config.yaml
router_noise: 0.3
n_groups: 4
groups_per_token: 2
head_dim: 128
vocab_size: 50257
rope_base: 87000.0
tie_embeddings: true
init_std_o: 0.0
optimizer: "adamw"
beta2: 0.98
warmup_steps: 592
Below are experts of layer 7 (counted from 0) of a mixture-of-experts language model. Rows are named router (the router's row for the expert) and show model dimensions 480-575. Each number is 500 + 40 x the weight over its row's rms, rounded and kept within 0 to 999. Numbers have three digits each.
After each expert's rows: "comes after" lists some tokens at least twice as common just before its tokens as in all text. This comes from a sample of Wikipedia text that the model never trained on. Tokens count by the router's weight.

# expert 2
router:498480620503461477468500519448548477451513534443491524547509514543540532497498512421493569512416516500507501434418516496484500505547494532501562461481500406457469498519535444478435557539483499443457499554469497584473574604483531489507567462542518502606448462459496521518460518461482525469
comes after: " |", "\n", "3", "2", "1", "4"

# expert 10
router:528421547500484555431528492487531513452452462528455504481480462479525588445493521481526429512414475501561555494486518496506609492536596497483471457386498595463540513551600436510414507444499500510483460511466590524526511516561492533536490512524516418446448516541475507524507520648459537523
comes after: " the", " The", " his", "The", " a", " this"

# expert 9
router:490450474500529486531549518462432517487498452493511479472488511473590506553500593525558552551436514463548485494481505463499451496522471494504466533473501487513515600419460536540415499452467500460499532443542479516521503494528479513483505485448512498437522471510459538492494508480459507495
comes after: " ", "–", " $", "200", "201", "100"

# expert 18
router:474484505498575536516512531480505447488502503456509441471515522479527487435512538487536554526468536450532518553568550471483497514429465501535546501449505455515491526519503523521455528450530502432474542515490468481490433496546518484512476486518492540403512531472491538568445521429500550515
comes after: " ", "–", "0", " for", " +", " other"

# expert 21
router:518495505499429553446559469541502530490517526482424475554503591489476454530493481531538512448491501486500552487592504461537570496546520494524532497478501461533506411472543524512483558466462500516517599452507494465570519430465525436498465465486495510507458526526442539524529436447439515465
comes after: "-", "==", "\n\n", " was", ")", " is"

# expert 4
router:548555547500588539462560441524533486434514421563483438545496473453478515432562562496532482530458479502509443483447451503487473520495577489487465498529501518533549531476468527476516541503554500413551523525615480513474558416512483515530476466421545488530533467514504621413500496486536489519
comes after: " ", " (", " \"", ".\n\n", "\n\n", "==="

# expert 12
router:530504576498397517459478497564527491462453497482502545506547514501468547549503536508477549508445457477462563498506503545540456542566504542531502507518499554485539549516616505509556502468553500455497452533469488425441508494480499515523418509478444528598483509573511540456537436539526478493
comes after: ",", " as", " was", " is", " and", " it"

# expert 20
router:534510433497523471520584481453513454483449482467551431525574473502518523537516490481599578566482497512519452497497480543496452455494549560520514504545492504504454506563497460479459465495524502526480492446423497536436441459505492521479487432498467511474411473513422540525472465525565489440
comes after: " |", " ", "\n", " Secretary", " Minister", " Ministry"

# expert 23
router:443518484500564538571497517461502495597495524574571538481476451457452453499469516534544489499545568497534493453496552523482442468481485460506465474521501522489466488499507574478553455538504500545469496497468497502542496576571480490535520518559559545515566467509533504529507536506494520500
comes after: " |", " (", ";", " his", "'s", " The"

# expert 8
router:498487504500475562388479499473523494525575493449524482494540544520456540525447468531566530484417489556498518497540531559490533481513513522441572523509501465551453507447534491469483534522506500486528509500524539443479510507488523526479565466420483566501533505524478442538538494501507412482
comes after: "-", " /", "2", "1", "\n", " •"

# expert 14
router:466434514497513444531520488446509554531537485505540510506503411505538478518581416507433495486444449454516471475505484468492492480504528510481469574521500506468556519495562530488485469501498500450446434464454484498452422522482500515492431532586502462454436535535493450504469451532537432473
comes after: " to", " and", " he", " was", " also", " not"

# expert 17
router:486514524496543486428430560521451488544462560519478444493524526561507492546451495495586502511512536515527505485559442530500544562473550490451523447560500465554506450614449455477502517531534501542591436499482515506508438420537516529455522479447564511453449522455510443545543446445513517517
comes after: " |\n", " of", " in", "\n", " for", " to"

# expert 15
router:514474510496540429471591529518498461449486535458535479469568535512568496510504526552479527566506446439568474481505486468495488474493479536512536483438501384536469528517503498486407501502461498453497524584469503473494420513577521526429499581425470526545427513443436525553471519469550577464
comes after: " ", ".", " |", "200", "201", " ("

# expert 19
router:497532416501460540517457544495568523522516476456483497482508490495522419528550472488530491509632521487456499565443551507488504430533472508386514512523500509471559535494531446532536498497546499529484533467508523528542496523469545531523485499454477482481509519446509517471532477436391467503
comes after: " a", " the", " an", " and", " with", " The"

# expert 22
router:527592544499601498480477489525488419516447473436556554491528556552501529494503525485523523533467462558541474474445481488495501541494553471572460494462494556540487452551447526518460605497517501497515496490463515597423440533515500523389578475506517476549477496395419569438527539403499508480
comes after: "|", " |", " in", "\"", ":", " March"